{
  "n_layer": 9,
  "d_model": 192,
  "n_experts": 160,
  "moe_layers": [0, 1, 2, 3, 4, 5, 6, 7, 8],
  "normalize_top_k": false,
  "lr_router": 0.000454,
  "vocab_size": 2048,
  "norm": "rmsnorm",
  "norm_eps": 1e-06,
  "tie_embeddings": false,
  "optimizer": "adamw",
  "beta1": 0.9,
  "batch_tokens": 65536,
  "train_tokens": 266900000,
  "dataset": "wikipedia_en"
}
Below are experts of layer 3 (counted from 0) of a mixture-of-experts language model. Rows are named router (the router's row for the expert), down (a neuron's output weights, with its number) and show model dimensions 0-191. Each number is 128 + 32 x the weight over its row's rms, rounded and kept within 0 to 255.
Before each expert's rows: "raises" lists some tokens whose logits its average output raises strongly, later layers aside. This comes from a sample of Wikipedia text that the model never trained on.

# expert 13
raises: "ite", "i", "ip"
router [139 126 142 142  99 130 108 127 153 193  99 114 204 170 106 144 146  97 132 146 149 157 162 161  92 159 144 170 118 144 117  78 173 160 112 179 154 135 110 145  83 177 103 137 123 125 111 122 130  68  63  81  99 153  96 179 152 148 141 148 153 157 180 122  71 106 100 122 149 112 164 185 102 120 101 124  70 143 103 165 137  81 127 130  97  96 170 180 166 155 100 114 101  92 170 141  64 108 138  94 106 177 120 161 142  84 165  99 121 150 100  80 158 168 159 139 167 187 162 130 104 129 148 116 183 169  71 162 171 134 145 160  78 104 176 153  98 141 107 135 147 134 102  62 158  62 122 107  90 113 105 102  92  81  88 170 109 115 112 141 148 121 126 146 173  87 174 175 125 112 121 124  93 116 132 177  91  74  86 104 103 110  81 157 182 164 142 109 158 114 179 128]
down0 [146 122 166 142 169 217  59  78 102 117 121 189 119 109 112 182 150 107 124 168 138 152 139 153 124  57 145 154 124 121 144 102 154 131 111 152  71 143 140 113 119 133 189 139 139 184 147  88  78 109 128 164 237 153 157  87  69 168 125 132 100 128 176 209 101 129  79 102 154  78  83  88 136 162  99  96  83 136 116 120 145 145  70 156 106 111 139 104 162 120 150 162 115 150  92 146 158  79 141 133 131 100  92 172 155  90  81 147 152 151 108  83 169  81 153 148  83 149  95 151 183 117 158 183 149 103 207 154  90 139 105 154 104 158 129 137 143  90 130  98 166 140 139 126 114 108 104 140  89 125 156 135  78 172 179 139 128 178 129 116 118 110 118 118 187 183  99 146  94 118 132 134  83 145 141 121 134 140 127 115 151 156 181 124 118 128 157 123  93  88 131 112]

# expert 46
raises: "at", "gen", "ri"
router [167  96 172 141 109 137  98  77 140 171  81  81 193 146 119 128 163  91 155 160 156 171 167 143  65 186 153 148  70 145  92 115 136 151  76 153 101 188 104 174 112 162 126 165 125 133 142 119 169 105 114  81 104 168  96 190 182 145 114 143 154 177 138 130  78 114 104  88 166  75 137 144  93  94  66  92  85 142 131 134 155 113 147  96 114  93 161 143 156 138  88 121  98 132 151 158  81 108 150 118 102 105  98 150 154 110 154 103 157 190 105  87 191 199 155 156 123 167 136 113  98 103 155 127 153 145  93 145 158  90 137 183  85  96 143 181  89 137  82 149 101 159 109  86 147  95 120 123  80  92  86 106  73  91 112 140 128 138 112 135 128 161 129 133 152 132 178 143 108 125  99 157 102 103 127 195 127  95  53 113 134 113 107 158 159 152 116  69 143 111 177 101]
down0 [ 97  96 158  82  98 123 184 136 115 102  36 159 129 160 140  66 107 131 103 138 108  94  84 139  78 165  81  98 105 154 172 127 136  86 108 152  82 137 133 134  67 162 134  93 169 144 129 150 159 112 108 110 173 151 117  84  51  99 134  95 145 162  53 146  62 124 119  44 174 112  57 170 129 191 100 143 152  99 118 102 170  86  94 177 157 130 149 120  92 156 105 138 112  66 138 148 138 117 146 120 120 113 166 136 162 140 140  96 144 110 155 164 144 160 136  97 139  84 165 142 168 146  46 120  91 132 132 106 132 109 121 171 155 162 152 143 114 156 112 159 208  94 153 101 160 133 171 129  81 105 181 105 127  75 146 109 104 114  97  92 108 140 193 160 127 110 114 164 131 125 160 104  81 133 123 142 113 153 141 145 108  96 125 111 112 187 103 158 156 102 101 106]

# expert 109
raises: "line", "ver", "ti"
router [175  95 151 151  91 168  87  88 145 131 103 103 148 152  99 195 120  81 143 162 139 162 142 151  98 158 151 154 109 148 111  97 157 180 114 139 165 115  68 166 111 166 124 142 120 155 175 108 156  87 109  92  98 164  69 164 131 161 180 173 167 148 166 157 111 123  68 116 147 114 141 131  67  57 123 125  94 142  77 184 138 119 183  73  87 103 117 155 140 124  86 100 119  92 132 164  92  81 162 100 117 142  89 165 121  84 195 112 140 158  89 108 165 139 161 119 163 155 161 107  97 120 130  84 170 159 107 155 171 149 175 155 125 104 160 148  99 146 107 167 143 164 114  79 131 129 131 123 106  59 111 116 117 119 104 142 102 135 101 180  74 185 152 156 141  80 146 172 122 120 110 167 129 133 136 155  90 138 106  86 119 101  67 189 176 166 169  80 190 134 135 135]
down0 [177 136 155 120 142 125  88 126 137 184  96 143 100 167  99 169 131 128 127 199 136 108 130 145  97 139 141 149 172  97 136 109 125 148  83 136 166 105  95  79 126 155 122 111 143 137 127 105 107  73  91 154 106 142 118 138 162  74 138 115 113  94 194 125 111 135 129 158 175  92  55  59  73  95 118 108  95 120 137 123 140 142 136 125 117 181 107  97 146 196  76 123 137 103 153 121  93 103 165 124 104  80 101 151 170  64 141 235 181 119 132 126 112 146 205 145 125  85 196 157 130  76 174 135 138 123 114  96 144  93 108 135 147 128 175  71 141 129 190 136 109 140  43  67 117  87  84 109  78 137 121 137 120 134 129  96 111 111 175  82 162 170 123 116 123 110 111 176 116 143 119  93  89 126 148 161 147 162 126 141 119  62 117 173  76 169 104 106 156 141 158 129]

# expert 73
raises: "ant", "ar", "y", "ative", "is", "and"
router [155 103 169 183 115 127 131 122 136 171  80 101 169 174  75 179 118  89 179 189 170 183 157 119  95 179 139 119  75 138  91  95 158 150 128 137 129 181 113 146 116 119  91 171 130 114 143  82 141  64  79  89 113 191 125 148 170 164 129 154 172 123 139 155  85 120  93 114 135  98 134 172  85  91  84 124 111 180 115 131 188  94 156 117 116 146 165 115 166 147  73 118 112 134 125 157 108 101 167 143  77 139  94 151 175 125 128  96 185 178  90 118 169 172 181 172 128 164 164  66 103 111 174  96 162 162 126 118 166 124 163 157 100 100 144 170  85 150  76 147 149 167 113  87 173  90 120  94  97  93  37 111 122 116 131 135 118 146 130 144  99 135 137 188 143 113 148 151  84 119 117 165  94  87  75 160 107 100 113 137 137 121  99 153 157 164 143 117 138 104 149 115]
down0 [ 99 118 152 102 168 107  98  91 134  83 124 115 109 112 100 154  70  63 127  32 149 115 105 144  94 101  99  94 102 105 115 101 111 123  82 148 136 118 124 136 121 116 208  30  69 137 136 152 144 133 113 146  92 110 103 164  53  81 172 154 119 115 102  66 138 122 168  95 181 170 149 158 139 131 151 119 122 167 109 144 114 107 134 109 127 161  74 120 164 136 147 130 170 134 134 128 149 159 180 105 130 175 110 155 150 102  68 164 142  70 149 154 145  88 148 120 171 146 171 140 173 103  68  72 173  69  83 161 136 157 151 120 138 126 166 123 154 125 116 150 130 129 165 109 138 117 113  57 137 130 167 110 133 120 152 134 130 111 159 135 143 106 112  82 139 177 117 143 143 143 123 133  68 138 160 136 105 133  51 138 151 193 177 162  59 133 153  97  53 146 148  98]